Below are experts of layer 4 (counted from 0) of a mixture-of-experts language model. Rows are named router (the router's row for the expert), up (a neuron's input weights, with its number), down (a neuron's output weights, with its number) and show model dimensions 0-127. Each number is 128 + 24 x the weight over its row's rms, rounded and kept within 0 to 255.
Before each expert's rows: "gets" lists some tokens that make up at least twice as much of what it gets as of all text; "comes before" lists some tokens at least twice as common just after its tokens as in all text. This comes from a sample of Wikipedia text that the model never trained on. Tokens count by the router's weight.

# expert 13
gets: " that", ",", " he", " which", " who", " but"
comes before: " he", " the", " was", " it", " they", " she"
router [120 121 123 124 149 118  97 129 118 125 178 122 130 169 155 138 146 120 125 175  73  89 164 144 103  95 117  89  93 139 124 120 174 148 131 115 125 140 132  96  75 139 130 143 151 153 122 109 145 117 111  94 181 100  99 143 116 139 151 163 108 154 161 149 102 107 135 138 141 129 121 135 137 129 145 161 134 163 121 119 120 137 115 162 152 118 142 155 117  88 141 136 146 147 112 101 136 139 140 134 116 136 125  59  99  94 118 174 104 136  97 137 136 162 125 165 106 135  93 130 132  96 150 167  87 117  97  93]
up0 [130 147 134 146 147 111 117 123 136 130 118 140 133 150 184 114  91 160 153 122 108 106 115 108 150  77 134 134 180 150 124 101 176 113  73 117 100 147 137 121 162 118 109 173 107 106 143 128 131 128 135 133 155 143 144 131 140  84 143 158 139 142 122 151 120 137 148 131 126 135 140 105 112  96 117 177 127 127  92 136 144 122  67 124 133 206 100 120 142 149 126 133 114 114 125 129 141 129 108 154 153 116 132 127  94 154 172 205 142  90 133 145 150 122 130 162 111 159 122 113  94 138 132 168 124 151 117 118]
down0 [137 153 106 132 106 132 136 118 102 107 126  98 100 136 120 110 130 113 137 105 175  97 137 128  96  94  92 155 104 120 131 178 111  94 108 122 144 115 123 131 111 137 161 141 143 141 108 138  78  99 134 107 123 136 147 142 161 118 125 137 181 106 103 100 146 128 126 137  99 164 172 147 103 112 164  97 117 143  82 128 171 115  99 131 110 100 172 111 147 147 107 100 140 141 104 117 118 113  90 101 137 120 126 171 146 184  85 123 139 117  94  92  82  92 118 112 143 125 145 145 157 108 138 136 158  83 156 116]
up1 [134 104 107 115 126 147  99 118 147 156 119 124 116 129 106 142 136 145  83  90 124 145 172 133 115 143 121 144  98  94 146  98 135 128 148 108 156 130 134  95 139 152 111 141 105 168 142 166 146 117 138 120 104 136 121 169 160  69 110 188 130 117 106  67  96 132 107 107  75 165 133 124  91 139 109 126 124 133 159 133 133 153 135 150 145  72 136 103 115 145 141 103 134 107 128 120 159 128 148 158  97 149 110 131 133 117 117 132 135  80  86 151 152 123 155 148 140 116 170 131 124  85 111 124 168  81 160 127]
down1 [141 150  92 116 116 140 121 138 135 137 178 157 162 107  84 106 126 134 157 120 169  53 103  79 158 104 103 154 114 140 138 122 110 174 110 106 112 138  92 119 157 138 128  99 165 129 101 120 152  74 112 135 130 132 117 104 114 141 119 124 117 119 152  58 123  80 113 125 159 149 128 121 155 130 138  86 112 189 111 107 120 135 115 122 128 155 125 159  95 137 152 129 116 109 110 100  96 122 155 117 139 124 135 116  85 155 160 140 160 132 142 147 113 139 137 138 128 112 101 116 133 152 103 162 107 132 105 110]
up2 [138 128 112 158 114 144 146  93 118 157 145 123 141 144 119 134 161 121 118  93 109 147 150 145 127 131 125 125 133 125  67 173  86 139 112 130 140 129  81 129  93 110 163 137  92 140 141 149 137 104 157 132 102 146 126 124 137 144 142 158 173 131 125 122 134 116 108 148  75 149 124 108 148 135 135 136  97 141 124 163  99 117 179 131 140 117 182 116 111 138  77 118 125 169 110 100 130 163 108 121 117 143 118 133 146 145 138 187 138 136 169  95  82 141 100 102  86 130 167  90 132 122 109  93 109 158 149  83]
down2 [159 121  90 126 150 186 147 161  84 123 164 105 113 130 123 128 102 124 137 108 115 100 160 175 151 114 102 137 173 143 105  97 134 161 129 135 119 115 115  89  85 144  98 124 149 128 192 122 145 156 154 107 129 139 130  87 159 120 126 125 128 107 158 108 133 139 120 189 110 115 120 171 113 179 142 141 169 139 132 122 103 125 100 155 116 167 129 168 113 102 114 141 136  86 129 133 146 135 103 132 133 130 110 136 123 117 172 124 124  93 122 129 146 141 194 136 129 153  80 125 104 121 115 132 140 123 120 139]
up3 [149 140 141 119 157 109 144 139 126 175 121 139 113 172 146 109 170 183 115 104 107 109  86 101 128 156 135 119 116 139 123 111 138 152  80 101  69 123 116 132 129 104 113 108 137  70  74 100 145  84 134 131 126 152 112 134 142 135 131 111 101 127  98  99 105 131 124 120 150 113 135 124 155 115 127 120  83 175 126 154 108 138 178  97  96 113  96 135 140 134  82 140 140 169 115 136 166 187 127 123 118 134 133 121 113 122 160 113 139 127 145 170 116 108 126  99 105 140 157 157 151 104 113 152 127 160 149 120]
down3 [124 107 133 140 149 128 108 142 143  98 154 132 101 123 170 140 120 158 176 130 101  99 167 128 143 118 119 153 128 107 132 150  97 147 152 181 163 116 145  91 131 119 142 139 156 178 146 128 134 106 125 166 144  94 187 147 120 167 126 102 144 127 145 168 117  97 107 150 141 126 143 108 111 115 144 116 125 132 152 138 137 157 146 136 124 141 157 124 170 109 114 141 115  78 187 131 148 137 138 151 189 138 140 116 121  94 123 105  92 119 145  90  85 160 138 140 141 146 118 125 104 167 134  82 147 138  84 135]
up4 [137 172 104  91 151 116 123 105 102 131 125 128 128 122 115 133 131 118  94 117 111 108  85 169 114 115  97 127 124 173 110 127 132 107 142 104 176  98 122 124 109 117  49 125  74 137 119 109 146 136 175 130 146 121 130 110 108 167 101 102 128 150 136 109 148 124 118 157 140 135 117 146 134 159 142 110 143 108 147 186 121 110 151 176 137 134 146 143 105 147 122 106 134 131 118 145 167 158 100 164 139 113 129 127 156 115 126 108 146 147  69 118 103 123 138 128  96 103 119 174 119  74 137 110 158 113  97 171]
down4 [135 117 129 173 139  73 111 163 106 161 156 161 117 114 110 147 146 148  81 122 118 146 131 160 123 150 111 105 125 129 116 103 111 142 126 120 100 164 158 134 151 128 118 110  99 142 129 108 113 139 131 129 114 127 113 107 105 143 117 165 126 111 118 135 144 103 150 136 119 104  80 109 117 127 100 164 143 127 138 172 115 171 122 145 155 145 155 152 139 113 157 139  95 187  96 123 157 169 111 103 186  72 129 120 127 111 173 103 121 165 141 147 137 125  96 167  89 127 123 112 156  87 118 111 110 165 153 103]
up5 [126 169 109 111 169 138 154 104 122 128 119 131 107 145 145 110 140 145 108 164 195 162 126 170 126 115 113 148 121 103 105 119 109 130 176 129 182 156 157 119  89 105 142 129 107 111 116 145 134 144 108 130 126 123  50 109 114 151 127 131 104 137 155 141  93 116 142  95 130  74 127 139 136 106 141 132 105  98 134 150  68 136 110 111 109 182 126 120 100 120 135 100 117 151 145 145 107 129 116  91 117 156 149 113  97  99 136 116 126 121 146 149 141 107 137 104 139 151 113 104 143  92  92 160  81 115 158 134]
down5 [101 155 105 163 124 131 140 103 126 105 117 133 106 187 136 135  67 149 139 142 105 144  77 153 125 100 123 142 121 123 129 127 148 141 126 106 131 106 126 150 148 187 122  81 131 128  86 128 142 121 161 154 142 138 127 153 119 175 123 101 143 174 112 124 121 181 161 126 107 134 144 137  94 155  90 163 125  98  98 131 123 131 125 156 142  73 129 113 103 130 131 100 123 159 106 126 167 116 145 118 125 135 149 148 118 130  74 148 135 154 145 191 129 114 151 121 100  87 144 117 144 111 152 138 134 105  87 136]
up6 [147 149 113 120 154  89 167 136 150 173 163 119 117 128 115 128 153 126 113  91 185 168 135  91 169 133 125 129 164 145 114 100 142 128 149 128 100  80 138 178  86  86 112 148 129 128 116  81 137 132 116 106 146 159 158 117 128 183 120 118 157 148 147 130 114 149 126 146  91 127 148 160 167  84 115 130 123 166  97 138 155 147 152 157 150 143 123 113 109 114 109 149 132 140  95  94 107 117 107  85 134 148  90 135 107 125 128 144 128 150 142  92 117 120 113 121 108 103 155  94 137 118 122  80 137 155 130 142]
down6 [158 133 107 128 116 141 131 139 159 138 162 114 130 136 125 143  99 140  98 150 127 143 125 176 114 118 129 126 128 120 126 101 133 161 105 163  71 157 132 144 138 161 132 171 128 109 144  96 143 138 167  95 115 123 129  90 130 147 186 123 131 101 164 127 150 158 154 111 126 157 158 117 141 130 131 127 185 126 137  50 165 126 145  96 140 155 161 155 128 116 104 128 122 153 115  99 127 195 104 113  87 128 143  96 130 108 129  62  96 106 133 148 140 112 119 128 123 139  80 130 145 148 130 128 127 108 123 150]
up7 [ 93 127 140 168 159 169 179 102 103 120 127 102 120 152 136 103 159 148 103 116  87 125 121 149 142 152 106 190 119 133  90 137 105 163 106 130 122 114 111 127 144 138 134 113  66 128 133 143 161  92  85 137 112 131 130 150 116 150 109 117 113 136 105 143 146 160 117 118 126 118 128  93 110 127 119 151 135 163 142 145 137 117  90 101 125 102 161 116 128 113 129 162 139 186 138 122 105 131 157 144 126 128 120 108  99 136 155 209 107 120 144 158 156 120  99 136 122 176 133 160 162 165 118 155 147 111 124 116]
down7 [174 112 147 137 106 156 170 120 116 117 120 144 137 155 111 112 136 144 131 123 105 133  79 137 135 164  87 130 133 116 158 128 130 157 103 104  80 134 122 164 120 145 137 129  81 120 124 113 134 139  84 150 126 162 153 150 123 115 121 162 143 151 125 159 129 168 138  97 149 170 138 102  93 124 148 135 116 116 147 136 151 129  82  77  98 111 140 151 158 122  86 140 148 142 111 114 118 132 127  86 120 153 151  86 104 109 145 163 125 132 139 107 177 117 111 122 144 126 104 122 151  87  72 149  74 147 106  93]

# expert 125
gets: " g", "5", "1", "2", "4", "3"
comes before: " |", ".", "°", "%", "–", "}"
router [116 141 131 134 114 117 184 127 126 116 158 106 114 134 127 106 152 127 107 159 130 162 146  97 132 181 121 142 129 168  91 166 157 109 156 122 121  88  88 158 116 156 108 107 128 134 114 163 116 155 153  89 113  96 112 141 103 142 162 140 110 112 165 138 144 102 124 119 150 143 124  85  84 135 142  99 194 145 119 145 147 159 143 121  95 140 130 137 139 167 125 155  96  73  94 151 140 127 108 138 118 172 156 140 135 121 139  87 119 167 125 135 146 142 104 134 104 150 138 137 123 156 113 159  87 105 102 149]
up0 [138 158 141 166 133 131 114 100 115 155 114 169 150 141 109 169  97 129 166 162 114 153 141 172 143 152  92 142 110 118 131  98 161 124 113 118 154 130  91 117  82 103 137 131 114 119 130 169 138 195 109 124 146 201 159 123 134 165  94 127 135  90 145  97 120 159 116 138 100 107 144 106 140 151 100 137 161 140 146 126 131 116 140 129  96  97 159 128 101 123 153 130 135 121 119 132 136 141 127 103 115 156 122  98 107 124 169 118 134 126  87 159 158 141 124 138 127 128  87  96 110 174 131 145  83 147 163 147]
down0 [ 94 127 112 126 143 126 138 127  79  89 131 107 110 110 120 100 132 140 119 109 182 141 134 110 110  89 127 151 124 147 168 146 109 184 101 110 152 146 157 122 135 131 141 142 151  74 133 115 161 144 118 114 104  99 120 138  77 145 109 136 114 143 127 110 107 119 140 136 176 116 126 145 129 122 113 139 108  98 158 117 103 114  93 165 140 143 160 136 130  87 136 156 105 102 117  95 111 183 104 150 126 124 135 120 123 137  88 135 148  74 176 108 159 106 123 123  99 144  99 147 147 149 168 186 154 151 124 158]
up1 [ 96 173 177 133  99 129 126 109 114  99  96 128  90 148 138 120 145 166 127 115 174 120  86 119 115 161 147  95  98 170 157 142 139 105 108 124 163 101 120 108 107 132 130 141 165 133 107  94 101 113 128 106 132  89  95 128 104 124 126  96 130 141 155 103 185 125 110  80 125 149 122 106 122  91 100 127 133 120 157 118 100 126 128 140 134 121 144 160 100  93 141 139 181 147 128 125 136 137 132 151 123 109 118 119 138 114 114 115 152 185 134 131 129 137 160 146 137 116 100 114 114  63 146  72 137 101  97 110]
down1 [181 168 142 139 141 123 172 170 117 141 148 136 122 125 130 112 121  85 137 118 128 127 146 158 113 127  68 144 106 164  78 165  89 117 143 122 114 118 106 175 104 130 137 147  97 109 125 129 143  95 124 205 191 132 139 102 134  86 103 144 126 129 108 139 116  99  96  98 147 132 107 112 157 124 122  98 153 121 120  95 152 123 132 120 128 139  91 138 135 153  84 137 133 109 144 147 120 102 133 132 140 133 136 146 170 123 110 115 138 112 145 139 159 180 121  97 154 152 121 114  96 138 111 130 113 158  93  97]
up2 [133 136 182 148 108 127 109 120  99 134 164 145  92 139 132 136 151 111 129 141 144 105  94  99  79 135 103  76 124 153  99 103 133 151 112 161 113 131 189 125  94 109 133 138 169 110 114 131 107 104  91 103 115  82 127 120 115 117 127 145 109 111 118 100 141 152  94  90 170 118 126  83  88  58 130 149 146 106 171 118 149 138 150 127 104 183 153  91  96 133 114 125 156 114 134 139 158 154 144 120 121 135 115 125 148 135 123 122  98 114 145  85  93 133 162 121 155 127 128 113 114 109 126 112 126 112 113 141]
down2 [133  91 151 146 157  98 110 121 150  99 122 134 139  74 114 154 110 106  99 109 151 126 145 154 109 187 116 152 178 139  94 134 107  70 121  93 117  79 131 137 128 118 156 109 127  76 131 153 146 104 130 161 122 116 132 147 109  98 147 198 118 136 147 146 116 130 123 111 104 155 110 159 114 102 148  89 151 137 128 123  99 109 132 147 107 137 146  97 114 129 182 137 157 146 109 129 108 102 120 146 137 134  92 150 158 155 116 138 139 140 116 138 114 128 130 125 177 163 138  98 146  97 140 119  93  91 152 132]
up3 [112 140 105 127 120  95 119 114 122  96 143 130 116 143 140 123 121 131 165 120  99 160 149 136 130  94  84 161 109 142 101 133 135 117 111 121 140 128 136 119 122 117 116 134 134 123 120 130 130 155 124 125 110  95 132 118 179 128  98 201 161 158 145 122  97 156 124 188 124 127 126  67 105 115 116 154 110 130 189 123 107 116 130 143 155 121 183 166 124 191  92 124 108 122 117 139 150  98 110 141 135 146 136  79 115  95 172 120 137 118 135 184 139 149 103 151 111 159 160 144 122 105 122 100 134 146 129  90]
down3 [147 129 141 116 115 150 121 138 127 101 160 131 146 131 123 130 118 118 124 120 181 133 147 126 118 136  84 136 119 127 139 148 138 161  78 149 126 158  90 127 147 129 128 118 167 177 158 133 119 142 107 123  97 126 145 119 118 147 111 118 122 123  88 119 135 114 133 145 150 116 142 144 169 103 130 144 138 159  64 164 133 126  69 127 138 121 141 115 137 123 119 143 110 104 156 139  81  97 162 122 138 153  83 107 178 161 149 205 174 118 163 116 118 161 103 130 160 115 108  77 120  92 111 124 120 134  98 101]
up4 [ 91 157 123 139 140  98 124 114 125 127  68  97  82 119 117 131 167 164 132 103  79  85 138 143  92 100 130 145 113 165 146 133 132 156 120 118 153 109 179 150 152 132 126 135 175 124 112  90 132 119 146 109 127 130 133  66 132 147 120 111 115 132 132 102 169 114 123 115 146 147 123 150 132 148 110 151 119 163 127 146  96 112 120 134 157 134 140 154 136 108 112 105 101 146 138  99 179 144 158  96 136  86 112  96 132 140 155 165 183 126  93 162 110 114 141 138  88 140 129 121 147 162 161 151 140 138 106 111]
down4 [122 167 129 108 116  93  97  73 126 130 135 136 118 119 123 158 131 118  93 137 153 123 128 105 137 108 135 136 140 161  98 115 141 173 153 121 156 150 138 123 132 135 104 138 153 147 103 119 108 128 121 107 154 160 132  78 105 155  86 130 134  87 159 124 117  86 145 153  99 140 137 167 110 125 109 106 139 124 142 112 123 154 140 115 106  99 161 132  65 129 153 149 128 132 105 111  82 124 140 127  64 122 104 206 144 133 146 119 180 177 126 107 136 134 130  92  91 105 122 115 154 165 109 129 139 135 112 137]
up5 [140 130  68 116 144  66  99 130 115 119 124 187  99 144 137 159  72 177 147 142 135 134 156 154 150 113 107 127 159 147 107 135  93 160 144 131 126 117 117 148 167 110 107 149 133 101 157 149 160 144 124 124 135 141 127 105 185 150  71 191 133 100 124 165 118 128 131 134 112 142 114 169 151 123  83 128 111 127 138  95 122 128 127 144 143 115 158 136 128 127 156 134 101  81 125 116 151 167 133  98 165 131 131 124  96 103 134 130 108 145 114 167 129 153 135 104 124 128 141 137  96 156 117 120 130 125 152 113]
down5 [147 150 149 145 123 135 118 154 129 137 129  89 127 145  80  83 141 136 116 129 164 181 132 102 148  99 123 175 122 105 146 136  96 118  83 114 122 136 158 154 152 137 107 155 136 116 139 140 144  66 150  88 138 126  89 120  99 126 146 105 114 112 123 112 132 127 127  95 152  86 125 129 135 178 111 157 175 111  88 142 111 129 128 155 151 123 126 131 130 114 126 166 178 110 109 128 131 148 133 125 138 109 119 128 134 186 133 177 129 122 163  77 149 137 158 129 130 141 115 114 149  72 154 110 135 152  85 116]
up6 [104 151 120 137  97 109 150 101 138 108 132  87 145 113 150 132 124  94 130 112 180 135 112 141 152 163 122 134 110 176  83 127 106 123 126 144 113 151  80 138  97 112 150 109 186 171 115 127 117 124 117 100 148 148 102 153  96 183  81 131 153 101 136 128 112 145 105 134 141  94 132  79 141 122 126 147 134 109 118 148  98 159 131 123 145 104 153 126 139 103 132 102 115 115 185 109 130 157 122 125 169 156 118 143 126 170 119 128  70 151 101 127 136 122 162 137 130 117 120 123 112 124 132 152 116 155 197 111]
down6 [142 130 151  96 100 131 121  99 134  89 124 114  83 142 137 111 129 124 115 145  88 131 111  97  96 163 137 135 133  81 152 171 124  85 135 166 136 151 117 109 141  94 127 118 162 167 136 111 126 150 124 134 138 100 105 133 123 148 122 124 121 110 131 116 111 143 116 122 136 140 132 108 122  55 126 148  83 107 138 106 147 159 127 173 136 130 135 155 150 140 112 123 146 125 125 140 174 122  81 124 123 152 131 142 153 110 137 132  69 135  80 114 137 114 145 136 130 124 157  41  77 110 146 134 118 177 148 150]
up7 [124 116 146 103 120 148 166 145 105  86 152  91 116 123  83 117 131 132 150 120  72 133 131 144 116 121 100 112 145 149 136 136 133 133  79 120 139 141  94 108 152 159 176 106 139 123 152 119 197 106 141 139 139 124  83 125 125 102  99 157 114 183 160 142 141 143 132 118 160 130 133 151 101 139 119  99 101 133 135 164 155 102 142 138 145  73 135 128 135 170  93 121 108 164 139 120 139 193 142 117  91 106 122 130 120  94 104 143 146 106 144 151 149 117  89  99 117  80 129 133 147 148 118 153 129 150 139 134]
down7 [105 162 179 109 114 103  96 130  96 145 181  86 108 126 186 105 124 134 103 110 165 159 118 122 104 120 102 139 148 130  86 130 110  98 170 118 102 128 176 167 146 144 101  85 105 132 135 152 100 129 125 119 140 114 121 178  89 165 113 132 159 141 152  89 102 102 103 132 116 119 105 152 145 149 159 133 128 134 118 161 120 136 131 119 151 137  93 142 108 128 127  83 161 162 125  93 138 137 160 123 123 163 139 159 157 144 133 111 154 160 154  94 125 118 131 142 143 133 110 138 120 133 176 139 157 134 135 155]

# expert 58
gets: "5", "7", "6", "00", "8", "4"
comes before: " |", "%", "°", ")", " km", " m"
router [162 144 131 146 111 136 164 136  85 144 104 126  88 132 180 108 174 126 154 152 124 111 128 117 103 129 136 125  83 133 137 103 152  89 154  92 157  93  82 153 127 154 152 129 131 115 128 119 123 113 100 112 105 126  95 136 152 134 139 131 119 137 133  89 157 107 118 109  98 136 144 137 147 110  83 125 143 136 120 110 100 107 140  75 103 149 107 134 109 139  85 143 178 125 106 162 104 146 110 114 102 112 153 116 146 125 100 110 124 187 141 120 148 185 133 150 143 127 167  77 137 115 157 124 140 115  76 122]
up0 [131 126 199 150 139 164 172 155 124 151 107 127 139 125  84 120 123 119 113 124 141 146 117 146 149 148 144 168 148 102  73  73 130 140 113  72 133 121 131 107 136 157 154  85 105  89 195  85 121 114 149 140 127 111 108 142 137 112  97 142 129 132 128 143 126 141 141  94 126 113 119 117 135 102 142 122 156 129 135 141 128 145  96 125 116 116 183 151 127 137  50 137 105 151 153 143 122 135 139 143 127 148  97 124 115 111 123 147 145 113 147 141 133 150 124 132  73 148 148 100 126 120  97 159 155 171 111 125]
down0 [122 153 142 149 120 117 134 125 107 138 126 152 114 141 163 141 130 141 104  81 160 133  86 148 138 134 132  86  95 122  79  93 135 111 128 120 159 165 134 136 153 140 145 101 137  84 128 112 121 135 138 141 122 127 119 102 145 122 121  91 132 147 150 119 155 178 154 118 145 110 121 122 130 102  70 140 105 196 110 124 177 143 159 137 184 191 116 117 130 122 167 122 112 135 166 135 136 160 128 127 134 171 108 100 132 125 111 112 178 111 150 111 118 128 111 116 127 164 124  86  98 103 131  88 171 135 124 117]
up1 [136 129  94 105 140 110 126 123 130 139 109 100  76 129 153 128 150 171 131 146 104 122 139 105 159 103 143 119 123 168 143 121 134 103 103 102 136 138 100 135 121 151 138 168 117 142 115  94 147 131 115 141 116  96 137 125 127 115 136 116 140 108 179 115 173 130 125 105 120 153 118  65 125 110  91 127 133  87  80  99  79 110 122 142 151 142 125 151  92  93 117 105 166 137 113 117 105 113 135 193 142  90 146 117  89  91 131 126 161 132 136 118 116 175 144 156 135 123 109 135 162 124 116 114 127 104 123  50]
down1 [166 102 125 148 134 140 144 147 161 108 116 153 149 137 126 128 103 117 149  95 135 125 135 128 126 115 108 168 147 136 138 120 138 148 145 144 125  75 114 129 123  99 115 118 147 138 143 132 143  80 149 118 110  98 111 100 150 150 134 125  63 154 117 156 133 118  92 146 136 138 105 110 120 140 133 135 143 120 111  91 179 133 122  83 166 115 130 125 144  97 129 129 136 127 111 131 129  95 136 130  83  81 138 132 178 105 103 106 101 131  74 187 152 115 123 137 153 169 156  79 105 115 182 155  75 144 126 156]
up2 [124 142 159 149 116 128 104  97 103 141  92  94 125 170 129 180 176 127 152 126 168 125 114 120  98 125  88 126 141 158  99 135 103 101 129 129 133 112 126 145  78 129 117 105  84 129 149 108 102 128 106 144 135 155 143  86 140 119 147 132  85 130 163 137 141 138 133 123  93  90 137 118 167 137 127 119 104 169 151 143 144 117 143 115 113  96 146 124 116 139 109 131 118  80  99 123 128 154 127 111 101 180 133 163 124 155 117 116 165 109 140 100 105 136 115 102 152 143 122 108  74 135 164 106 191 103  96 160]
down2 [112 113 110 130 149 121 144 189 130 113 167 123 166 120 135 130 105 187 116 110  85 178 104 123  92 126 158 162 130 158 110 102 119 169 110 102 116  82  99 126 131 114 120 138 144 156 166 127 161 121 128  86  57 124 123 152 125 115  99 121 102 122 124 118 132 108 125 134 156 146 152 129 128  86 141 139 194 109 128 130 124 145 120 145 123 116 132 114 105 144 138 155 148 137 129 144 102 133 129 146 151 153 146 106  86 106 136 112 186 136 149 132 170 170 107 171 137 147 134 150 131 115 130 133 118 158 107  96]
up3 [114 139 122 107 122 131 139 111 147  90  93 124  97 110 104 115 111 139 169 155 126 108 119 100 154 132 154 125 112 157 168  84 121 108  87  58 135 138  96 121 132 125 119 137 157 169 129 148 148 130 148 125 143  92 122 122 134 113 135 195 150 168 144 155 149 160 112 107 137 129  94  88 103 139  93 116 108 132 114 114 116 112 107 142 146 141 121 141 116 131 138 127 156 148 126 130  58 182 121 124 129 100 122 128 162 124 102 120 156 171 158 152 101 158 107 107 124 100 110 115 133 146  65 139 136 104 100 111]
down3 [140 127 165 111  98  99 151 133 126 168 140 198 120 138 117 133 127 123 136 135 136 122 140 130 127 138 150  89 113 137 162 150 133 166 127 120 134 125 162 155 113 148  96 127 148 135 112  93 129 128 136 172 142 137 111 119 133 133 143 150 131 158 204 144 126 121 148 187 136 165 157 144 108 187 158  91 147 125 118 141 115 199 167 113 169 127  92 141 130 126 161 141 130 146 158 154 131  88 125 110  98 143 107 171 108 124 132 110 144 140 108 150 118 126  98  95 146 114 111  99 140  98 156 142  94 119 128 137]
up4 [138 145 134 129 113 111 111 121 115 155 133 100 145 101 145 142 113 109 131 122 135 130 125 113 101 131 120  99 164 189 121 143 128 137 113 117 132 165 164 112  72 123 123  91 121 158 146 123 119 113 172  75 110 123 115 134 111  99 185 113  71  96 115 112 125 149  98 124 120 137 148 151 130 121  85  94 124 164 102 122 109 117 103 103 116 116 132 139 134 174 125 103 119 120 108 128 107  88 112 144  99 129 139 177 139 152 131 152 166 117 116 101 103 114 109 157 125 134 148 150  63 126 199 145 167 109 144 126]
down4 [149 143 136 127 110 101 125 139 124 165 124 155 169 118 162 157 145 153 119 148 101 148 148 111 115 135 140 181 113 110 126 136 106 148  98 159 161 122 101 160 176 128 145 138 150 125 100 160 137 125 152 105  43 169 102 138 121 112  93 162 173 112 125 159 140 124 155 140 141 152 170  78 135 130 118 139 128 130 149 102 114 161 151 152 150 164 129 111 132 126 158 159 108 120 143 124 152 111 130 134 140 153 115 140 142 168 174 103  95 149  93 149 185 152 129 145 126 105 151 122 111 130 127 113 130 157 124 103]
up5 [135 144 119 157 115 101 123 116 156  93 162 118 129 116 144 131 144 131 140 115  84 142 100 150 147  72 135 145 119 143 109 143 125  97 132 106 156 115 166 115 155 108 150 145 151 103 134 105  69 113  94 128 154 108 147 119  79 138 118 103 117 182  97 132 164 120 128 133 162 138 139 120 165 122 111 161 134 144 163  97 139  89 139 146 203 159 109 134  91 160 150 105 116 134 131 135 113  74 108 142 158 110 107 116 154 156 127 116 110 106 131 153 125 113 123 135 170 128 119 136 159 183 115 111 153 135 115 159]
down5 [111 112 100 152  91 137 141 158 145 149 145 106 127 152 155 157 180 112 113 123  75 130 122 159 107 106 152 123 126 112 126 149 148 121 119 101 171 125 124 141 143 165 126 148 138 169 109 135 135 103 113 123 166 117 125 149 126 100 134 124 161 194 130 141 134 109  87 139 105 109 151 128 133 116 138 114  96 157 125 114 128 138 145  78  94 157 125 130 113 118 133 101  95 172 105 100 106 119  76 108 122 149 114 206 168 174 121 124 107 154 122 161 162 143 107 160 110  89 144 126 123 128 124 148 140 108 138 104]
up6 [167 161 159 138 128 171 123 120 140 148 137 162 119 148  76 120 103 110 139 129 143 123 142 145 138 126 167 121 126 125 133 150  98 117 123 153 116 177 146 118 112 118 135 117 130  73 131 130 157  97 142  95 131 133 126 105 135 134 124 147  86 155 131  90 154 150 150 110 164 133 139  99 107 106 165 128  84 134 111 129 107 127 155 124 140 130 144 140 113 136 103 125 173 115  86  72 141 116 148  92 133 170  88 166 118 147 135 132 135 159  94 173 155 104 131 123 105 104 110  74 137  99 138 138  70 165 128 164]
down6 [115 113 121 134  79 121 113 121 158 128 111 135 130 153 118 101 119 102 130 135 175 171 123 138 124 168 148 150 108 132 136 120 114 188 127 135 148  99 156  93  97 161 129 140 106 143 103 121 122 135 125 159 136 143 145  80 184 184  89 137 136 157 127 144 128 154 120 147  87 115  94 148 119 129 118  80 117 126 134 101 111 134 120 124  92 123 138 108  90 129 104 116 141 115 148  71 160 174 169 127 124 121 140  98 122 140 106 133 141  72 116 123 126  99  74 117 141 109  74 134 140 127 142 104 144 105 109 134]
up7 [143 145 163 157 127 149  98 119 161 131 158 124 105 149 100 107 135 157 109 114 124 121 113 111 130 139 111 118 118  94 120 138 142  96 126 111 123 151 135 128 107 128 105  92  71  92 109  75 109 114 133 118 151 116 116 108 149 101 100 126 176 180  74  85 106 156 118 134 163 138 107  98 171 133 150 155 140 126 161 174 134 117 150 149 136 108  98 110 124  82 142 114 160 109 150  75 133 125 137 131 124 110  94 117  99 114 110 161 155 120 140 112 108 157 168 131 154 115 150 132 154  63 143 119 110 145 119 135]
down7 [107 116 157 145 122 130  93  95 153 104 135 140  93  99 142 113 143 119 158 115 128 100 166 135 115 137 143  83 122 133  88 130 148  99 135  94 136 130 137 122 162 149 115 134  92 180 124 114 136 114 140 110 156 144 141  90 167 122 114 101 116 148 128 136 153 168 111 142 143 165  89 127 128 138 146  98 206 154 161 160 121 119 161 104 108 146 113 143 118 140 118  97 126 118 124  69 102 142 150 164 109 152 123 174  84 133 135 164 110  80 166 131 132 140 129 126 122 119 125  97 128 185 119 119 124 124  97 130]